Below are experts of layer 4 (counted from 0) of a mixture-of-experts language model. Rows are named router (the router's row for the expert), down (a neuron's output weights, with its number) and show model dimensions 0-127. Each number is 128 + 24 x the weight over its row's rms, rounded and kept within 0 to 255.
After each expert's rows: a language model's description of what the expert responds to. This comes from a sample of Wikipedia text that the model never trained on.

# expert 26
router [149 145 151 128 118  79 132 151 108 106 145 110 116 111 160 152 150 137 145 129 115 111 130 139 125 152 151 111  97 156  95 118 128  98 144 151 148 127 106 171 114 102 105 122 147 152 114 109 148 123 134 123 168  76 141 126 134  78 120 127 106 110 145 175 113 135 133 125 109 115 164 156 167 154  78 137 117 103 159 135 125 146  95 142 110 167 130 123 164 153 109 133 167 160 112 107 104 155  91 118 166 189  98 111 109  98 135 105 107 135 123 154 131 103  82  99 128 112 131 124 107  89 124 124  91  69 148 126]
down0 [ 87 117  95 122 107 148 148 129 105 130 127 155  62 129 153 141  78 100 152 118 128 160 156  82 147  96 130 109 146 124 143 101 113 146 124 118 124 160 101  94 154 109 165 116  98 116 108 139 137 117 117 128 140 133 105 129 106 132 133 156  71 167 136 159  99 150 132 145 115 139 147 118 128 114  91 109  98 137 123 112  97  81 107 129  87 116 146 133 142 149 137 131 114 162 134 104 123  91 141 125  84 124 139 156 140  88 133  97  89  84 183  99  97 141 143 134 133 102 105 143  87 152 117  91 147 134 136 103]
down1 [101 195 112 124 109 126 139 101 160 137 142  98  88 129 143 117 106 111  91 108 105 131  87 111  76  99 136 128 100 162 103 142 133 157 114 135 156 108 121 149 110 141 149 174 123 161 105 129 134 151 145 125 151 137 177 125 123  90 152 120 108 118 127  78 138 132 107 129 124 107 156 158 183 131 107 143 167 178 101 127 103  79  98 102 150 101 138 144 130 159 148 113 132 144 114 124 142 152 107 125 130 118 147 182 110 116 125 118 177 104 126 117 143 128 134 127  75 118 122 154 124 111 123 127 116 173 130  98]
What it handles: Sentence-opening Her, His, After, While in biographies, plus leading digits of years, dates and table numbers, such as 2'0'09.

# expert 18
router [139 150 148 137 132  78 149 136 100 114 139 110 106  98 149 165 151 135 145 124 111 110 125 122 120 155 155 120  92 149 115 125 133 118 137 148 159 125 107 182 111 104  94 130 152 150 115 108 153 113 127 127 169  85 126 132 132  83 131 114 113  89 141 151  99 136 139 126 101 112 156 146 180 153  78 123 114 104 149 115 117 145 102 145 109 168 140 111 156 159 113 127 164 161 122 122 106 145  90 114 171 186  99 112 113 101 144 106 121 150 112 142 132 111  75 103 131 107 124 110 107  89 132 132  89  69 155 138]
down0 [ 93 150 129 173 142  86 131 182 117 155 138 117  66  99 125 128 128 121 135 113 122 161 113 112 176 139 135 143 106 113  86 100 141 160 122 140 119  70 128 145 142 103 123  95 111 128 122 133 121 124 130 103 136 146 102 133  97 123 138 112 143 100 112  89 143 151 116 195 121 159  91 155 142 143 104 127 148 121 131 154 140 104 134 139 167 152 141 129 118 116 136 120 129 107 158 118 122 154  83  60 126 145 131 133 106 127  99 140 145 151 119 105 110 130 133 141 166 114 138 117 161 135  88 109  98  90 135 192]
down1 [151 106 121 154 155 101 137 158 138 144 116 150 146 121 154 171 109 138 136 128 117 150 131 124 113 142 122 111 121 102  99 177 105 139 158 104 152 138 133 109 137 101 133 149  75 115  97 180 116 146 126 126 132 112 109 136 102 161 104 116 152 156 181 140 105 204 150 111 129 125 139 136  97 149 138 122 161  82 151 142 140 106 158 117  97  89 144 102 125 111 133 169 114 137 193  84  89 130  96 131 135 134  95 114 173 124 156 175 144 140 121 146 149 124 148 155 142 137 105 140 139 139 143 102 154 129 106 119]
What it handles: Digits in the numeric cells of statistics tables, such as 58.9 and 1990, plus sentence-opening After or While.

# expert 34
router [130 150 152 131 127  85 145 151  85 120 152 120 108 118 143 168 139 117 108 130 142  91 128 133 121 163 152 116 107 124 121 132 133 133 122 136 160 140 108 161 108 109 113 140 179 136  93 121 190 118 135 109 150  97 126 146 113  96 131 125 112  90 149 126 113 116 154 117  90  90 170 135 145 159  87 136 122  96 154 106 118 151 103 146  98 171 160 102 180 155 116 125 178 138 141 120 101 134 110 112 170 142 126 104 112 134 143  99 115 145 121 105 134  99  85  81 128 111 109 116 127  82 102 135 104  83 165 141]
down0 [112 129 167 115 160 131 159 103 122 132 133 122 134 166 147  98 135 123 171 106 125 166 135 147  97 124 148 112 129 182 172 118  90 127 138 122 114 138 118 108 132 110  98 110 160 162 144 165  99 111 136 109 148 115 129 131 112 179 137  87  86 148 142 127 137 151 117 167 163 125 138 129  91 136 157 108 104 131 136 107 188  85 146 136 106 105 127 122 147 106 115 145 109 135  91 141 158 122 135 119 118  95 110 173 123 123 112 176 162 153 175 112 126 169 180 119 121 140 134 123 114 115 165  98 145 150 148  93]
down1 [160  78 166 139 156 111 106 122 173 105  98  99 130  99  99  91 148 114 124 110 125 136 122 122 173 101 137  82 114 149 136  78 123 143 101 111 107  99 111 119 122 135 133 111  84 142 124 117 143 114  88  78 134 148 127  90  92  97 163 120 123  99 101 153 118 123 177 149 152 137 105 115 121 107 123 110 146 106 153 163 146 125 113  94 118 186 133 149 150 115 126  84 128 118 171 101 146  91 116 101  79 146 131 142 143 145 104 151 131 138 139 118 145 120 113 117 140 157 160 160 117 125 164 125 122 102 102 136]
What it handles: Elision apostrophes in French names (d'Ornano, d'Avignon), en dashes in year ranges, decimal points and subscripts inside tables and statistics.

# expert 60
router [163 154 153 151 165  98 108 170 131 117 107 118 148 107 162 160 173 114 152 146 137 118 129 129 121 149 148 123 130 130 115  97 140 139 175 119 178  92 117 141  87 141  89 127 132 144 110 117 130  96 127 112 147 126  99 149 168  99  91 161 156 124 143 106 124 147 169 104  98 128 164 120 142  98  98 107 126 124 154 101 100 135 135 156 108 128 155  91  98 143 124 119 100 155 117 100 110 138 138 121 139 127 112 104 127 157 104 111 122 118 100 171 187  87  92 106 125 153 120  95 141 108 128 163  95 129 169  90]
down0 [120 146 111 123 158 164 148 121  84 148 145 123 106 130 119  96 173 112 152 172 104 165 131 155  89 137 135  81 121 121 130  94 150 145 138 127 164 109 126 142  85 119 114 136 130  86 164 112 120 118 118 120 129 151 121 100 100  92 115 114 176 101  96 126 122 135 140 132 138 142 115 102 101 130 142 154 149 147 124 126 105 108 141 153 105 156 126 119 129 108 130  65 131 133  86 151 168 103 111 158 164 102 123 134 107 158 144 176 166 139 162  91  97 126 116 127 137 171 183  83 116 104 137 154 131 134 137 114]
down1 [107  71 111 105 125 127 110 114 132  89 173  90 122 114 124  72 145 144 160 128 125 126 135  87 136 114 142 152  90 152 135  97 126 130 123 161 123 131 104  94  98  97 136 135 119  96 130 151 127 138 109 113  73 111 107 111 119 143 156 115 112 137 136  82 129 145 134 111 158 138 116  91 158 148 165  88 162 152 135 118 105 106 103 170 148 139 141 106 151  75 139 157 135 106 103 164 123 187 130 107  94 126 166 139  91 106  83  97 151 115  98 154 121 127 136 152 135 144 135 109 155 135 126 107 146 119 109 109]
What it handles: Suffix and inner pieces completing longer words, such as Repe-al-s, Renaiss-ance, sie-ge, Super-vis-ors, plus -ed and -ated endings.

# expert 58
router [161 162 143 137 132  80 122 158 107 117 133 108 122 111 156 144 158 122 132 125 107 109 125 137 122 152 153 111 107 131  91 118 145 140 130 135 150 135 113 162 112 127  98 141 156 128 111 104 156 103 125 130 172  79 121 117 106  76 139 132 117  98 142 190  96 140 139 140  85 112 153 149 157 136  46 134 109 120 145 125 129 137  91 152 114 157 149  97 138 159 122 116 142 147 152 108 102 135  78 109 161 169 124  98  88 134 130  97 110 120 114 100 166 102  81 111 138  92 142 144 139  94 132 134 120 101 150 123]
down0 [127 136 112 133 111  85 133 160 164 126  90 127 149 121 119 111  98 166 141 137  85 158 142 127 157 104 126 126 148 123 129 143 141 118 114 115 128 133 104 143 154 125 135  93 163 181 134 143 147  89 135 138 112 121  70 141 176  77 108 101 126 166 155 106  81  89 128 119 147 125  96 143 168  90 174 134 106 146 142 139 112 156 137 134 115 100 102  93  99 138 144  94 141 130 179 125 149 144 104 106 105 149 118 193 114  99 119 121 150 118 128 139 128 141 107 120 140 114 146  94 155 114 120  79 107 110 136 145]
down1 [151 130  98 146 114 126 124 173 138 142 115 106 152  82 155 103 129 143 107 151 181 188 145 151 154 105 136  76  86 128 132 118 188 116 109 120 119  74 151 128  96 114 114 115 123 149 135 124 118 138 175 131 124 134  84 135 108 150 115 110 114 152 140 124 153 154 144 133 153 125 119  57 143 126 104 118 125 109 153 113  89 114 129 109 132 143 142 119 119 150 106 102  94 137 151 102 121 113 103 117 139 127 164 168 119 143 130 152 133  98 138 114  94  65 121 146  84  97 130 131 144 159 141  95 145 131 131 111]
What it handles: Periods, pipes, quotes and brackets ending clauses, articles before nouns, and byte pieces inside Chinese characters in parentheses.

# expert 33
router [110 121 141 138 124  64  93 151 113  92 128 104  76 130 134 166 141 137 155 139 116 106 130 119 119 145 158 103 106 158 126 125 160 108 134 128 154 141  82 128  90  86 115 110 136 165  94 126 132 121 166  95 152  77 154 129 120 109  85 128 103 126 144 172 131 134 107 137 139 121 134 151 188 123 120 115 119 106 168  75 119 138 105 145 102 173 173  97 128 140 114 113 141 124 108 110 138 105 126 121 141 161 123  84 154 161 123 121  91 159 117 145 140 147 146 130 122  92 146 120 140 100 115 128 107  84 141 106]
down0 [117 135 152 150 146 152 143 114  89 139 133 120 153 114 104 132 114  92 178 143 128 160 101 129 105 131 127 113 123 139 128 152 150 111 144 140 116 103 153 155 191 126 142 158 128 101 164 142 161 103  77 150 151 133 130 101 138 137 136 110 143  95 103 118 162  94 156 126 107 162 126 146 137  91 131 141 163 165 100 153 117 142 150  72 107 164 133 140 165 134 116 110 159 104 114 124 109 136 128 169 150  99 130 150 153 139 145 138 144 126 107 121 142 117 126  89 213 134 100 132 109 117 136 166  92 174 128 126]
down1 [133 130 156 118 116 126 121 127 148 155 137  83  99 149 107 104 134 154 133  99 145  81 125 161 141 122 122 130 137 144 110 167 158 143 122 111 126 131 108 128 136 170 111 138 105 127  85 109  77  77 130 144 131 169 139 152 126 121 120 139 113 121 148 101 119 126 162 147 114  92  94 152 148 178 118 136 130  82 136 176 140 126 117 113 116  97 113 104 118 152 129 120 127 144 129 130 142 140 144 118 179 149 161 145 133 145 116 171  97  62 129 174 164  97  95  93 151 114 112 117  80 101 134 147  72 133 108 136]
What it handles: First piece of a word or number right after an opening parenthesis, quote or dash, like (mir)ror, (sky)scraper, (tempo)rary, and scores.

# expert 15
router [127 150 143 133 135  78 136 146 107 111 138 113 105 106 147 160 149 143 153 126  96 112 135 130 145 153 152 114 111 147 104 124 119 107 131 145 164 129  99 174 124  83 102 128 154 154 108  90 147 117 109 125 185  76 123 133 124  78 125 115 114  95 157 175 106 109 135 128  98  97 158 149 170 120  80 117 119 112 150 105 126 139  87 137 108 149 140 100 137 152 122 115 162 157 116 111  91 134  93 111 158 176 101 111 115 113 139 115 105 134 112 147 129 110  82 114 122 105 114 114  93  91 114 133 107  72 143 140]
down0 [142 160 110  85 132 129 146  80  71 122 170 129 102 142 107  91 163 125 121 124 105 126 105  70 147  99 109 152  68 122 109 125  97 141 119 157 143  96 128 155 100 116 186 135 147 136 140 134 112 144 116 153 166 139 132 135 110 173 107 145 119 102 120 107 111 122 125  91 166 105 121  82 109 138 158 125 132 121 113 127 127 136 155 157 131 135 158 140 149 164 129 146 108 134 153  90  90 121 131 130 120 115 164 168 129 138 136 177 161 128 145 145 123 120 168  95  96 105 120 140 114 113 119 143 175 119 156 125]
down1 [172 103  96 180 109 141 109 163 176 141 148 139  99 122 132 129 150 134 129 118 138 124 137 162 102 182 186 107 150 139 155 137 102 143 172 159 119 130 150  88  89 120 134 179 149 109 146 125 128 123 114 129 103 160 117 124 149 125 127 121 128 141 123 103  97 125 165  94 117 144 158 161 183 100 126 154 108  69 116 136 150 133  86 126 126 145 123 109  88 154 115  89 128 126 118 115 131 113 129 130 107 147 134 112 135 155 134 161 148 113  80 135 138 157 131 134 108 143 102 137 123 133 119 121 107 159  90  74]
What it handles: Commas and "and" joining items in lists of works, offices or places, such as "(2018), The Serpent (2021) and".

# expert 62
router [ 90 130 126 126 122  83 105 147 108 110 126 120 110 120 131 163 152 128 126 128 104 126 140  91 136 142 121 110 128 156 140 150 127 112 118 103 172 141 132 154 118  73  94 129 139 164 135  95 164 120 126 103 141 101 132 169 122  89 140 133 120  84 165 132 104 133 112 110 137 120 161 149 160 151  93  96 104  91 151  91  89 128 106 136 116 157 156 100 121 136  93 142 157 147  70 122 120 175 122  88 137 153 117 103 100 141 167 134 138 136 138 114 108 150 121 109 117  74 141  85 135 102 124 139  87  93 151 169]
down0 [ 98 117 131  76 143 162 144 121 116 126  86 146 120 107 123 107  97 126 123  96 125 129 170 120 149 133 135 138 135 144 129 134 113 136 143 102 129 109 149 125 138 138 169  99 103 167 135 127 166 163 143  94 167 126 148 124 119 130 104  72 142 150 160 147 103 176 133 104 112 135 150 171 193 147 139 143 156 154 135  94 162 138  92 138 137 114 142 137 137 105 136 150 137 191 126 119 111 113 118 132 128 167 144 129 110 100 171 111 188 150 125 108 134 139 155 163 159 147 129 105 104 120 150  88 127 158 158 155]
down1 [ 96  50 118 126 162 132 140 144 185 119 141 133 175 107 144 162 136 141 173 123  82 126 149 100 149  89 133 109 135 150 111 103 110 141 112 157 123 123 105 107 151 104 121 116 111  98 150 144  96 132 133 105 113 141 142  70 123 176 147 139 142 140 173 143 143 102 120 152 167 165 113 121  93 137 112 155 111 148  75 102 124 156 102 101 168 135 120 127 110 110 163 141 134 128 132 119 147 138 137  88 123 152 129 120 109 110 119 160 109 118 122 133 161 172 139 150 110  89 150 141 103 102 116 114 132 108 146 106]
What it handles: Line breaks, heading = marks, closing quotes, and words like our, for, vers, often in infobox, heading or quoted-opinion text.

# expert 37
router [146 135 133 125 155  91 140 131  72 112 148 113 126  66 161 143 118  89 124 137 119  88 140 159 123 154 148 120 102 119 117 164 157 131 141 103 177 102 121 160 136 127 139 153 143 143  83 148 145 106 151 124 162 106 116 148 110 117 135 143 117 101 138 133 123  97 172 106 106  89 133 165 126 162 108 109 120 124 162  91 109 148  93 134 107 157 177 131 129 175 135 125 163 160 140 120 100 122 102 102 168 139 103 117 123 136 144 111 101 167  97  96 125 130 111  85 142 111 108 131 105 123 126 142 114  99 179 102]
down0 [126 107 127 140 115 132 109 136 110 131 149 112 108 121 181 122 148 170 126 107 110 144 156 116 122 113 110 143  97  99 143 100 138 105 125 170 152 116  70 164 135 165 146 138 132  79  98 107 154 109 145  88 130 101 112 142  94 116 189  99 134 154 149  64 129  78 147 126 133 123 159 122 107 176 130 136  96 135 116 139 183 146 152 127 160 138 118 147 129 126 150 122 116 148 146 140 129 144 141 129 115 149 147 140 140 107 122  93 155 142 117 149 189  91  84  89 132 146 116 152 116 128 151 123 154 141 109 111]
down1 [105 108  96 153 117 153 131 154 150 113 120 111 136 119  79 164 159  82 116 150 137  92 122 150 128 148 120 140  95  92 133 115 100 116 122 173 134 143 120 133  89 165 130 147 134 136 124 132 153 138 119 142 129 111 138 128 106 125  88 159 131 113 147 144  93 102 135  71 118  83 108 137 126 146  97 106 144 137 104 109 173 131 111 162 109  96 144 138 124  92 130 196 104 113 109 174 121 128 138  96 121 104 112  93 115 121 119 118  86 160 154 154 119  98 120 125 152  99  96 131 140 142 105  87 101 112 121  66]
What it handles: Word pieces after C or P, in chemistry terms and LaTeX math, as in acetyl-cho-line, R= β, and digits splitting years like 1948.

# expert 49
router [159 163 119 172 135 127 120 159 117 100 140 113 113 125 120 150 132 109 155 124 109 115 150 120 101 114 163 123 111 142 106 104 186 102 145 151 134 117  87 138 120  91 104 122 137 140 122 115 120 116 151 105 140 112 147 127 149  93 134 157 112  76 124 163 102 133 142 123  87  86 127 137 157 121 106 111  67 122 150 118  77 147  55 162 122 117 141 128 137 141  95 125 141 166 100 129 120 137  84 115 173 175 107 110 134 139 176 119 140  99  94 148 132 120 104 122 167 113 115 131 127 110 104 123  98  93 137 142]
down0 [123 116 102 181 129 106 174 153 146 156  90 115 135 124 104 121 112 145 122 149 110  98 131 105  92 128 117 112 116 138 156 107 166 137 167 135  76 148 168 117 161 112 118 176 128 102 164 101 136 149 129 100 107 135 154 133 116 121 100 154 120 156  53 112 140 128 102 114 126 132  94 110 137 152 141 104 155  97  89 117 156  82 106 157 154 136 141 127 153 134 151 144 134 117 142 121 143 108 116 134  96 182 161 152  98 123 148 163 129 117 146 121 142 119 104 143 149 157 135 126 147 177  93 162 121 118 104 144]
down1 [145 112 100 107 132  81 111 103 128 142 139 124 164 173 104 141 113 120 111 116 109 172 116 140 120 130 120 128 133 149 152 135 148 136 110 182 112 125 192 158 122 129 108 142 142 105 131 139 169  99  94 124 156 124 115 125 129 107 120 118 128 133 122 129 137 128 121  98 141 134 151 140  83 120 145  74 118 125 100 113 111 101 106 147 113 159 126  98 169 116 120 131 145 141 113 147 120  80 136 207 154 191 155 116  95 159 153 119 140 162 131 113  99  98 112 122  80 150 107 105 116 117 152 154 167 147 100 150]
What it handles: Colons after labels in lists and match reports, as in Genoa: or July 15:, plus table cell pipes, semicolons and slashes.

# expert 5
router [146 166 128 130 152  87 125 125 112  93 118 101 123 122 146 140 158 134 145 129 104 105 153 135 127 137 125  92 111 128  96 137 149 112 134 121 150 140  84 141 125 104 102 138 143 136 103  85 148 124 116 120 194  98 123 111 130 108 126 124  99 100 160 142 100  94 119 132 131 121 127 153 177 123 112  94 105 110 145 101  98 136  90 136  83 167 147 112 143 155 139  87 150 139 144 102  81 145  74 104 140 130 102 126 102 122 148  95  95 138 101 143 152 119  83 117 131 110 100 117 136  80 139 138  89  70 135 172]
down0 [ 90 149 166 101  90 142 167 133 157 162 114 124 125 127 128 160 100 121 127  88 164 118 134 128 125 137 159 104 130 146 115 144 125  89 128 147 125 108 172 133 127 135  95 143 125 122 161 151 141 121 139 125 142 130 110 112 110 109 112 139  89 164 132 127 117  87 124  79 114 110 127 113  98 118 137 143 132 127 121 146 142 159 124 120 139 149 114  69 152  82 133  89 121 108  91 153 124 131 186 115 107 114 108  97 147 126 103 140 115 113 126 199 101 121 142 118 147 159  71  98 167  89 107 108 148 124  85  98]
down1 [150 117 132 148  99  98 156  75 119 132 117 153 118 139 157 103  90 115 123 127 150 118 158 126 128 137 140 135 102 174 165 128 138  93  94 134 130 139 150 131 126 105 134 158 147 162 113  90 119 141 152 131 123 146 153 137 146 120 167 125 102 139 138 108 157 133 140  95 112  71 117 138 188  89 117 123 157 112 131 139 135 149 143 100 101 101  76 131 128 105  91 176 149 141 101 120 152 135 157 129 112 136 155  87 106  78 116 119 113  65 101 141 116 135 122 149 127 144 100  97 125 154 104 161  92 140  88 117]
What it handles: Commas and "and" joining list items, especially after numbers and years, as in "1958, 1963", "77,909", "Gardens, Cardiff".

# expert 42
router [140 143 141 151 135 108 158 136 112 100 128 116 133  90 179 130 144 125 140 175  99 129 122 130 129 149 156 104 101 126 123 118 148 140 142 115 125 116 143 161 100  96  71 138 154 132  80 100 134 116 170 126 156  94 147 139 143  82 151 126 105 137 148 161 113 118 136 116 121 122 149 184 151 112  97 129 116 104 154 117  92 133 131 156 108 144 124 122 132 137 127 138 171 158 110 111 104 150 103 114 166 178  80  84 136 100 117 125 132 151 120 144 140  70  86  98 129 111 137 119 107 114 111 152 119  72 134 174]
down0 [154 154 109 149 118 106 202 108 111 123 162 105  72 131 117 106 145 105 143 151 134 152 137  86 137 123 131 162 102 155 169 134 111 115 121  90 105 132 129 108 121 160  98 118 134 118 131 101 159 138 131 141 195  84 124 106 111  88 106 165 112 154 139 124 132  96 142 148  87 119 143 134 101 130 150  82 104 125 107 124  93 102  97 125 104 139 151 179 138 114 107 150 157 128 124 107  87 101 154 124 137 116 138  90 142 138 121 120 109 122 120 167 132  81 124 179 115 121 109 146 130 126 145 142 123  98 132 109]
down1 [109 113 155 145  87 135 141 109 117 107 110 114 140 136 155  98 153 152 106 117 152 118 108  99 139 148 118 159 138 157  90 130 109 155 107 135 109 131  98  83 111 155 111 151 147 131 138 118 139  74 174 102 117 141  94  98 192 140 101 136 146 116 100  84 148 172 122  94  96 104 139 111 140 114 168 151 137 124 125  78  99 187  89 156 103 125 122 133 127  96 135 118 131 122 127 112 125  97 164 152 136  88  88 134 127 119 109 119 145  97 166 135 160 109 131 128 158 146 119 174 128 117 147 114 133 126 161 149]
What it handles: Common and title nouns following the, a or his, such as Player of the Year, the world, the island, County, School.

# expert 30
router [142 153 159 132 135  81 139 148  90 107 135 115 113  99 146 159 150 135 150 127 108 113 120 129 132 162 143 121  90 148 108 116 131 107 141 156 159 124 100 173 111 102  98 139 157 152 106 103 147 113 130 113 169  92 135 129 125  89 126 123 106  99 144 175 110 135 130 134 104 101 149 147 183 160  85 133 113 102 147 120 125 137  81 145 105 170 137 109 147 151 117 123 168 155 117 115 106 147  94 102 162 183 107 118 109 117 137 106 110 148 120 141 136 107  86  90 142 110 134 113 108  86 120 130  87  78 156 148]
down0 [ 92 131 112 131 132 140  97 130 112 142 136 100 162 122 145  89 142 125 102  79 130 101 123  97 129 138 159 154 168 141 108 126  89 155 131 156 180 127 146  98 125  91 165 114  88 125 125 105 124 141 126 161 125 186 109 127  96 138 130 105 123 104 106 134 119 136 183 105 149 132 100 134 156 115  97 119  83 129 100 183 132  94 124  81 161  93 114 145 137 129 148 121 116 101 105  92 128 160 124 140 115 127 127 118 137  77 120 146 113 160  98 159 112 110 100 138 138 113 158 118 158 116 160 118 130 175 143 150]
down1 [120 137  91  94  93 108 151  89 151 178 142 129 119  91 121 139 119 144 112 145 140 102 151 115 131 108 114 128 123 113  90 108 117 121 119 118 148 148 109 112 180 158 140 130 156 162 144 149 142 116 120 153 113  73 155 137 127 125 136 120 116 114 187 150 145 140 122 142  91 135 141 152 126 118 107 134 138 135 119 109 113 135 138  98 125 135 107  94 112 125 107  70 159 101 179 114 172  89  85 127 134  87 157 188 148  97 154 101 122 127 127  98 118 142 169 124 137 115 163 147 127 120 174 149 129 164 153 158]
What it handles: Standalone space tokens, mostly before years or numbers in dates and tables, such as the space before 1988 or 18 m.

# expert 8
router [136 144 152 133 132  85 139 153 115 113 134 107 120 103 155 168 143 135 157 121 105 122 123 134 121 153 168 116  97 152 117 105 126 102 135 152 155 147  96 183 107 101 110 134 147 158 111  97 162 103 125 122 164  89 143 124 140  87 128 115 107  97 145 165 119 135 138 127 105 103 155 152 179 149  83 112 123 108 153 109 120 139 107 147 114 175 134 112 143 154 123 125 174 164 118 123 110 147  85 114 169 194 104 105 112 105 143 110 116 151 110 134 130 100  89 105 134 104 120 129 114  97 117 128 101  69 148 138]
down0 [ 95 140  96 126 159 123 139 156 109 154 123 165 139 144 109 136 103  99 179 109 121 132 118  87 160 137 163 138  80 126 127 114 117 145 163 178 148  76 130 161 156 164  93 150 148 144 112 112 122 134 134 133 108 139 121 124 146 131 129 131  90  90 142  75 116 136 131 128 111  98 148 150 177 133 146 146 125 130  86 116 128 147 159 101 103 138 143  96 141 123 126 115  93 125 141 124 125 188 112 130 117 120 120 139 152 112 122 141 137 145 183 101 122 115 110 126 159 122 119  97  85 170  61 134 107 130 135 157]
down1 [147 110 122 118 111 123 141 115 131 162 134 176 122 119  99 162  96 115 173  85 135 158 127 155  86 133 124  77 173 127 156 125 104 125 103 155 109 100  55 149 146 168 120 131 136 119  96 106 103 135 143 121 103 141  94 117 169 135 126 144  89 121  98 159 121 105 145 128 135 104 151 102 120 150 156 119 129  92  97 147 115 140 126 137 126 118 163 120 129 126 145 140 108 113 130  95  88  99 111  92  91 140 136  88 133 139 137 140 171 146  97 159  99 113 149 147 120 151 123 110 153 118 104 183 118 103  88 119]
What it handles: Commas, and, and prepositions like from, to, in, by that join clauses or phrases in running prose, such as "degree from", "layer, and".

# expert 3
router [114 159 171 123 115  81 120 132 102 133 134  90 139 140 137 148 152 139 144 133 105 119 153 120  93 129 123  71 100 140 126 147 107 102 125 150 167 152 110 139 126  99 104 147 126 131 122 104 204 142 115  85 196 117 122 124 123 116 120 133  94 114 156 120 109 107 121 115 136 102 147 147 175 144 106  93  95  99 143 104 130 148 119 146 102 154 138 124 136 102 121 141 181 109 126 127  86 178  97  97 182 135 129 127 104 113 145 110  86 111 115 146 134 111 114  89 144 112 135 124 115 107 115 141  81 108 140 140]
down0 [159 116 103 100 112 156 103 130 102 105 112  94 173 127 140  82  94 186  85 147 116 146 148  95 151 153 131 121 119 146 118 110 135 131 158 118 148 139 111 162 124 144 118 127 146 152 107 174 158 113  72 125 127 112 117 141 165  74 115 127  89  84 146 133  79 134 138 170 120 102 115 128 130 126 116 140 143 148  85 135  86 150 113  98 140 145 148 156 112 110 130 115 122 134 118 123 141 100 129 141 109 109 129 138 115 133 114  90 130 135 135  55 125 124 121 125 186 106 152  83 119 104 113 136 115 150 142 143]
down1 [152 134 149 129 135 144 159 130 146 110 147 121 120 130 118  93 158  97  88  84 154 155 172 103 119 106 126 117 134 125  76 133 101 149  59 115 128 128 101  88 129 157 155  98 134 142 152  90 152 127 195 108  79 154 121 150 140 114 159 174 127 136 119 131 138 168 150 150 110 128 119  97 120 154 116 149  89 112 142 120 129 131  98 149 144 152 106 111 154 131 167 127  97 162 144  80 103 145 145 149 159 125 124 131 125  79 134 113 133 139 135 127 131 145 144 116 107 163 130 117 112 174 118 138 159  96 148 127]
What it handles: Commas and "and" linking list items or clauses, plus opening pieces of names and words like Al(catraz), ho(m)age, under.

# expert 54
router [154 135 144 120 141  97 134 170  95 134 145 102  73 109 136 137 135 161 111 155  62 138 177 115 129 156 165  97 109 123 103 157 121 112 153 146 149 110 123 175  99  93  90 116 101 137 128 108 120 119 129  76 128 113 113 140 119 106 107 139  98 106 147 153 115 124 173 117 110 110 135 127 164 165 114 144  74 118 157  98 140 164 112 154 105 127 126 122 149 133 103 183 139 138 106 116 110 138  91 108 141 186 118 120 128 133 123  99 119 127 131 155 137 129 117  93 130 109 140  90  96 104 125 144  81 115 141 132]
down0 [146 113 122 165  78 117  98 124  71 162 101 149 142 110  96 128 164 140 143 124 121 113 123 124 134 117 148  89 124 125 130 148 112 131 114 150  97 142 125 127 116 111 129 128 109  92 151 196 103 135 171 151 176  90 144 147 128  96 118 130 150 133 143 122 152 152 114 106 142 152 145 162 114 154 115 144 153 125 103  85 143 126 152 102 124 107 160 110 113 146 121  98 138 116 102 106 136  98  94  92 179 148 168 123 153 135 125  80 109 105 160  71 146 134 141 105 108 139 126 143 144  80  91 154 146 140 117 129]
down1 [135 138 165 131 116  52 129  93 129 165 114 119 109 154  92 148 101 137  86 125 143 129  74 105 135 141  86 119 139 102 106 139 126 100 112 173 122 162 138 130 149 126 130 162 155 134 101 107 120 107 156 104 130 127 148 128 150 142 158 107 156 130 183 159 170 127 153  69 138 130 131 119 120 140 100 169 118 101 130 134 178 157 106 119  93 114 170 123 134  90 129 132 105 140 136 114 110 130 121 156 143 164 116  95 144  93 148 114 144  86 143 138 108 132 125 133 180 141 112 147 138 109 148 130 106 134 129  96]
What it handles: Articles, adverbs and adjectives after is or was, such as a, an, only, most, originally, believed, unusual, plus closing quotes.

# expert 27
router [119 150 132 137 122  73 128 136 105 124 142 113 111 125 166 159 169 149 112 145 110 102 122 123 128 150 161 108 101 139  95 109 129 116 126 153 163 135 114 153 118  89 112 138 150 145 111 130 141 112 126 105 171 102 130 158 111 106 124 132 108  98 149 134  89 126 119 122  95 127 155 133 165 153  80 100 116 110 151  93 121 129 107 141 109 157 161 115 163 154  89 135 164 164 124 109 104 142 104 109 166 160 107 107 109  92 163  94 132 126  89 151 155 128 101  84 128  94 135  93  99 110 136 132  83  90 171 162]
down0 [155 113 140 141 139 124 154 124 146 115 172 116  78 143 130 140 158 113 115 145  75 150  69 143 172 134 119 124 165  98 103  96 127 148 141 105 148  95 116 137 161 171  99 180  92 108  88 134 138 132 126  80 125 109 148 120 105  97 126  73  76 180 138 121 135 113 144 127 137 113 108 114 104  97 115 101 148 100 106 119 147 140 132 128 121 111 132 110 128 150 103 128 140 147 150 154 106 129 137 130 119 103 117 105 127 146 132  91 159 126 120 122 126 162 103 136  79 118 114  98  82 133 113 117 155 139 103 172]
down1 [122 119 164  92 131 185  66 136 122 167  85 119 124 128 118 158  99 153 113 104 153 126 130  57 105 113 132 144 134 164 108 123 124 132 144 180 132 148 119 137 163 145 182 108 117 139 128 111 120 154 111 130 116 162 118 141  95 132 135 108 180 127 134 132 111 159 110 191  84 143 142  99 103 123 153 157 124 140 154 123 137 154 120 109 112 135 119 127 135 127 117 144 108 137 142 137 147 141 103 186 172 146  81 135 127  86 144 126 111 140 140 139 133 144 114 162 132 155 104 127 122  93  98 131 144  98 113 130]
What it handles: Middle and ending pieces inside longer words, such as -sion, -mission, -ive, -u-, plus spaces and symbols within coordinates or glosses.